Below are experts of layer 7 (counted from 0) of a mixture-of-experts language model. Rows are named router (the router's row for the expert), up (a neuron's input weights, with its number) and show model dimensions 0-223. Each number is 128 + 32 x the weight over its row's rms, rounded and kept within 0 to 255. Numbers have three digits each.
After each expert's rows: "gets" lists some tokens that make up at least twice as much of what it gets as of all text. This comes from a sample of Wikipedia text that the model never trained on. Tokens count by the router's weight.

# expert 27
router:079124093118107139089182118120164134169057117101103099127168130136125175105124120157153128156099069100098113132134186132115076075094182113173192130067113105071204112117060124164128093147092094095123134092108099162099140090137061126081132121139113121133198132109118101111117222084089098069109188141124092144078147114154102099112056172146100081158111072136180104093157144107096128172160118084173096139151082161134121148137143098098131145090153124109139099128155167103132158104074144101160142115140164115070094126143064167137103109118081136165127075102157130111162099218105085138131114147078141106098145147116138113142181131135127170148153122147135140145119126163075164180156
up0:112137158087098101115171140120149140136138128185110118170133161120143163124144165108138136133140126119132087111108051141109171137122081137135134171139122136166087152086134177118079098115106058209171082123092130157107139141198117168098071069147152092174116108093093116142111154079068176116133129134108140085146164124132130106187145144070098118092141124121151103124140057112157203062099148068085095151160114123077121113106147133116103116117138127079164137117099085148177023111101095179148136110164081122119122198112105150128119100095096130148120146100135143146116111177113113120073127115164206096126129160192099197158194148092127115150131077113178141110090102166095141121181
gets: "\n", "- ", " ", "\n\n", "\"", "= "

# expert 6
router:126112157112158149102158152128115123167099156121099075078156116108162146168072120133140134084166089210120098140121138052119130148132143087195170179153143094124146144098085083163114157113163138117116123136142087185046122143167093106097204146153106142133146116165116140139122121154167170159155170126136148083179160119119072152139115172115112078153150110138134173083146144158115077153130148112095086118110098124173152104155097119169146132070166117095116101096119091070117165115140133072120071097105201130106171123141054215138183136114100147071134086161142136132224116173170136141147132153120115152105135177155141149159117170078209128166111132124086107171143159131130158143151
up0:138113160160127111148136123096165122173155206160120120132158093109152126162112174217110126108152158134103081136079086140142151162116079162158128089126115051110119157069180051166083113116144178113141173063096127159095132144177143129152120093111122097091101080135091153107064178168109120132093172115176112151093064158095136135162124169092162173213140123133135119110133124157095154152155128111117182160131174148159155106175068156111165125097119109097115162112144156123106079162162124131184145179128171089094147129117081104156166133067167179128121083149142100135136126127204130122107154194192159122096123149155140152125171143098166145082098152082104113098097134104139102173154
gets: "the ", "a ", "in ", "The ", "of ", "- "

# expert 4
router:124078152108135161072121154073098096156113201139088101086116087057112174118090149118153108130180082121111094128084096132159130137091150099146175088112158126097129124081150110194120157124109120086125139117088079144102109140134127135132102125221116150158115119157120079140072105146159092102095167095130165105183159133146086099117134166117091113115161108162151142124125094053094129041118136143155101103175093106147129120137073147122108119115131151119149130140092132073114148136083147086144076146126166109137185166109130176155151129026131178131201076112037187176142109126148113138138113119152117120091162152169168069141114134106123105117125126068081103140126155112176103127208
up2:105187138124140124174159127084164105126146169119147099115133119064123087129081157172071091209137144136127197136111104130129156153101136121107161168126189124142160139202192143187136144170199137154136134098129091131131115134117153148150140129089110097116145154175081155074140133129143192092154136133092149073122158165161117070087150134169118138133131193085141112171170080140120133085136116182155141137159113170194105112141081150136115124112113127092125165100121131063146068143143092079125125147087140176200113128126106182126121049174139103067124162131142163129181138098113175135177081161116153158101069135131138137091100152142166087166120116130140098174185146185160177100093
gets: "of ", "to ", "in ", "the ", "for ", "on "

# expert 10
router:130150172110128112093150121101166119095051106121095139136104156188153143146092120107103113103140065119088163166106083155132133136158120147138174105071186115094092114114106103151149110104103165126134187061141155174107127100116069098123102097199174164132115179150099152108094107067092137147146118114116167164140140149150111092118160136117154096099150134117098105149119125049103115095164117150123107091137131113143167139111097135148163132188164155122119011105147148094134025120151134122150085116115160135107129144118072184182183131052131101080109079181039119171116140138153113103131123142146162135120106158157150095158138117077114145123209121090108129111117089120213142164118
up0:084101183112162113111128127105115121104130170149146085154175145174162112120145063117066130085117120087165128148109181171123084123136151100127142137111125136131120132062078077198091171121203123057237153117104124167132110170125149144129148141145174073090134141125105162142067089116162109123122105104120085106113172171142102111139152123107190124161108166141137091146142097092139141089130123097153142071129101151202177151118167133175132108109173184112114094165138155086115060162167139093140119141196179115164062138114106148192096114108135088126138143121090208150113143131110108164165105161118142139106090156111122091185175079116145127080162108111134087094103091101148083124102
gets: "\n", "\n\n", ". ", "- ", "was ", "=="

# expert 19
router:100114158149145118034154117132201086158095170179067130157123064068126122058131156124138139140137080116116128107139157182188103083132098132132144102108124056149172100150144082168143101122134149085120125053131112141056133109119095108124097191164149118199149131088141139131091191148128161128121141088143123137146158167091109099122121191169145117153175089123131136089169104176127138104143128165149121157148186133150152104120086127133071138196121105080092135076146137062088117098128141131108151177160165124197195139127086108160133139063142132104176149117137117124180050110130128123123109117129148121128149215111130050107119134123138090107115138121130071123141092150099140093145
up2:032140163119126142077086079143151135180111182137162135138149170116227112153105073116088108164143118108172116103109171129151170145099121120129156106115127139165070112150077106144088106153183139152117157096096110133090036099156110110153053146145118121176079150166145140171153170144114148113124125099201151120175160137137141097145149131135136116137117122110061116120168121121106152104126086115062117139086158117100141140106108155148054156110131187124068088132149144085057179070160156125157125115111170147164168132122135093098075152099119153082107154164141105105178081075113121106198134086125152160068089149122153099100113144182103100120111155149157130159124119101063102157102
gets: "| ", " ", ") ", "; ", "0 ", "("

# expert 13
router:126152176201131139072155095115148114168164177107117181172140058107140137116090114109144122103089159128136171105114115129156112146150135149137114149136152078160198132162073116101206111143094156093111143082098142177085079141125065125115163147175145083145172042147132109074128152144095195060125139127065149135109146143135069118145139087123157118141171067155152123104106118140144115086153157158094123118093114090159141148140126174149129115117145131140143098124215112114080117151040107149128148167134134084157129133137125094129088109122130132107225094166112115081166161158134134120114069149150127137137125156158101037151146168086169142172172145133143067105123123132147135053150
up2:141139102138039146168124129138139091118186135097156147126151170162146194081086137112107100162135193130128150116161036098167094090133092120104132104091100100134111162114122174090174187094118141141149189129126124066103127159089147124137164160106133168142156089149168129126164165196140148203174123111169170125147145118138131221098144108056133149078097155113087089156140142144119158182129126138110103152100045145138114106185100131094135052179143129119130119176151128119130138075135180152125116134059120155143116155136141088172156104159089130112112111102099083187122169129100128144135129146159202145114077131121186123120129095173172185069111107157143132118086097099114118111121
gets: ", ", ". ", "and ", "; ", "es ", " "

# expert 26
router:061135143163149154078163118118194112158148133161129137164179085069156105113117099146142105128075102144161089197121133124139121110140105167141062119093094088135185086162056065129143107109089110113126111072143154123138089105156068106108092138134178106150148166159117115068123166118109164086075161114102160208115181147127045087144162166157142114172124109196145164109162146166135127118134181178137101146070170170168118110160126160161120098127134112049104118130140167107027112144088155109102149129154097093138104122120088092137085153082148184114139142165157148096165124123101129119156148157132120153134105216106094105126141150136127150147137123122147097165163075082117151125123
up2:089112128162175111148132134093064120110106137165131138114086121118104129092154124153189161093119182169110123180104105088128114091074170121115107121140116120145132091095094045117095098128112100169125140101144152093121104120161076116115121142131114158113099138123100110101109145157112138130097136109099106114099187104134099123060163140078133110138134108148131171138180141089094117050117139174086123128084111211138098142157180184189122156149155087062119150096141185122100097081183064103137136186107156082199168117176088178113129192121115099137167088092140050125103150128091169092121165105193145086117124141200138148128118165112118073123173150087144101152090074149108159182138
gets: ") ", ", ", "\" ", "0 ", "i ", " "

# expert 7
router:118136148127178121132171155113125143153117156132148122148122119175197137096141136167174128109159155113129092164176114144197126133158086167122115072128087108163162104105072110065147143135136146105184071098101114077148068128155106085089137119119186106167147120083130157177126198109172107085129136097148110150079152155122142144123150141184119090138151130117063092101144129123129108115143130117149128082091073118084168141087109146151057104175146126055073069152164141120084111046103127186148086183116123127138196141119032108146190189139107131123099185125157140127112107112171179094123050083167155176144112092095132123117115122102119151125124086169147095139127092151128103112138
up0:122167121093148176104144134090097111133136151120138082162162096141121171092110196174095125134149125085086160113089165137154193167111093150104118171161119144155097135158142124062122131142133142150143145203138124114112152068132074115133202169094154113129093121152092101182093181106172134147102130120107101122120132094149118187104127135092107088119100070153113141084122113142103112130148131151100112100104106142102180178121110138204106158140084120112063154133120124104103141139088052123114125146148127140142134190088110133088178115154145121137134136155144106118094078135043091067135121162099159074106099099091104116084124038032117151154150080145145167224087124097180125157084
gets: "(", ", ", "is ", ") ", "S", "), "

# expert 21
router:090186173101141126129146146128170090157096165117104102171126095104118125109097136118156163106116053179137095163093150158180112157144117095172222112122088139130174126148120152158115157183171206114090092164164124093071107108139137125114138178134099096178138170125135080191050160141144153131097147092105151141093131111120144113156176200126104113162148107132116163101110123106092141110121140153091077133130142154118161136146130092111136174186146113102089162145107112087101077116104172075137108167132142069098183080075046149160130196085130209129124154132093148106161119105145102143180139137086153166124156175171134160111101120145146084174117145178067131138134132136190115112102
up2:112138102135142095161130177122127129137130140099120144137142173097170151115080142096129107120132089108075090153067093179142165135162182117106054120115157135143115058072057147137134138156199140095156152154136091164066151118136101098152142088179098100118141154100141132170142082108156169097074169100101121146097073108135117112099147120142143093134133198082099158082153193105114127112116114137177118113146114127149157202144102133159138140150137152124084134094167088090118177149109108107138138116118146079120156134133097093127174129074071116138082203165047152061126144125075141090185159167073156137094137111076166078149079087121125118082159108154155183110158182126186165114122
gets: "in ", "'", "the ", "of ", ": ", "s "

# expert 23
router:136101158123172136144162127125158115181126172079139080107090144105126157101064140131091157068099160102132109151096073111180102126127141110113180125124137089155217096098092086152199178093143144125106098080158142150143092153126095105176180131196163118180134084115093100123109177146158136057130148106132147108112143194102156155104159151147190080140127123136123080048163154073110091141161140130104077133093154108109141152137079157124139145113127141127094093097178087105056128121132179106130125194143207105108137174150095101138179120168118117135146137116113129110146142162164169169155116122113097172130145165143067090143156122079122140180129131164153047149183079127156133122169
up0:158112128150113094160144115115166119109118145106097149106135109147128159104158089091155152143191116197110117171125156148173111102086173155157140155118118127140125119097103151123164108228105139144150119084135126072128146144163084164086119105124162144114122111165063125113122108091146119112114167120099106118106108148178082111113153169116150113126169111121089061140175139146131156122097158225140176096126138111120134089172072102153109144105138082132076116129068144130131091120091132067097044110135122107176120128168044081088101101136081088168092123154129093146156116128154146185073119133107056138152040152161117089076113046075187136126124164104111159164165128157153158120064
gets: "| ", ", ", "(", "and ", ": ", "- "

# expert 30
router:142170178170175099089122116094134086142130196147197082139121167135129141186083147113104166103175163097085123097129137107187110159111113155141101104108146142075120140078132158185124172100097144113149176142120116078109146078116141126121186127144126112114148105179085168109204132139145100170111156136113138090132153137112138122133113120107112162150159164077168063133131040142069085130125151112140121097176183124135126147186124144199061132172182145135162088125147172082117143093161148182140117154157137038160169088157121151129202169138081106139079092183094132128116148112128115122149133180155178140100106118184143199164143078070130137141141119103126132128126121086145164137106
up0:163174080114095151096119209148084118130093081111131123124138141193137142153084157160145112146153097180122095041123098086107088134147187069132145131078081115115099129134131138214111085150163150123040127102144157174113164043185160102095138128159173178126132122164133171179092128096115087132104178159115126097141128129143140117067109141141095121126181136094165094120140125040110118060128120094126124141126121123149138149160165139129091129147138102058148121147137153125136113080146113157104126158116129127182131117083092149167181128101187154152059089136165120125094135204125123077104149141124159188133104087144100096152108079109138028156157119120109127149141102135126128134116
gets: "- ", "\n\n", "The ", "re", "for", "inter"

# expert 3
router:130092140071120106084126146142130100140124172169130127130167174085114169161108140124114127105191137171087069133115113134173108106113207146124077143096120155057114151108135171173132175111130131084106205139154070102100112139148130162085121138145092138149123162135134114166158075141159111102170114132123116110159106105120106168155110128095074108142101125096111059087144108112086123155133153137134072107145117164102161109161140144143062125144128059114167076157113167076146143122144180136152080124127116116083169104105139110134175163077096110101102112178144186063148141161091110149142120194143160133090157124210108145160191063093163069151158091039077061123153148129095123143155
up0:123118175092080129074120138132119150124131117144137131151148122187151106134111143158132115157167106139130121113077079155142119143104149095121165119105118193087120129088114182101131107115178095113100195086159132133104110154155136208074163096071106094118169126126072101191136120126159110123151099164124119116117163136160086093101152146134047123172116083124095122108186107020122108112135114146115043153119135174191121198108130117161137059141105138128166061128164146112121095097149131109211166190119110119124109137140195141177144072138106130113097116112064171136064174071095115160117119142168178089096136139192130144162119091132117094074132082122107116148174107135102132129109
gets: "the ", "a ", "The ", "his ", "s ", "an "

# expert 0
router:129119127114117100127144098116157142123145176149130108145139137077126160162121112143096120060103171169099122192110140114130082107093116163135187105095117095143113131091125077192179149130095104106166134147114120128130029133104122092106128139122166162152142143103112199122118191142107143128108146111158089105106113161111152105138120180110104143097120192065134118166128052145077066164145125152098120104092133115110130099139141137169080113086107147134118104142110203106092113097166136157093107127165089045132219170102093100198155196109101117162174145154190137106142156150104090203157054080106159054174138142084105098113143124086165154138126123119157106149154104125133155131195
up0:141128138082105128096148060140105117079129131182083104122079166115177155100164149140130143144162148144130074082132102154159139095172144089148104156181094195055159200088168068099152140093099143058104139128156143107164121180142074159130152102121121093093077068105105134162105191110123125091159073120133061143132098132075197117176136128089130081147149156127116130086095077131132079134132144128121106183148155103134124152164113155093165100191135180138142134104144082168087144108127100129148099123146139156123144143133114151079133115061115217143138106137072121126075144081109093102115145122163144113105109150130120093096103083125124123094093122108135086065139181163069092186087
gets: ".", "1", "–", "2", ",", "3"

# expert 12
router:115204204193146106139139118079108138144118168149123080136128154120092118118078141096064147113113127082132133186088156079170101133088128107113131143131062076089129121101132124147192138120115139133123161123068104160118083125122102091141119107172133143131151070104102172123057120151117116148147162122128168096119164138127101122062143118069135079127170143107182088132122092120090125104144123104124111096108134169130129171091114189099170095139130123140122124169167141132159131120156121097170102152149112054174160076064164110213187121065137127100234106111104164146119138151124099127184106132142144091107164121109154064127109162069128125145163110136116093186110121070204122119179
up0:109118111102168152120151079080102105128166150197098171124121091147100176164141152142110125049162090116167125128168147118062142052086130195114125098155093105131126132184074124137118103118075138115154116136112125114136160140123116067103167134164097184105069055099132105146100135093166153144100161142148165169125113157214127130130109097091143108168189144100121090132151141112131159118083110099150135144168104160184180158111132130128082054120161080115085133166144123159168170113122121136135141088110157147115101131175138124151114087116133155096126166121179125146118120143195072138122139087176146149109162136084097144100145053139094045116151108156194052131058106108180107119137
gets: "and ", ".", ". ", "to ", "\n\n", "–"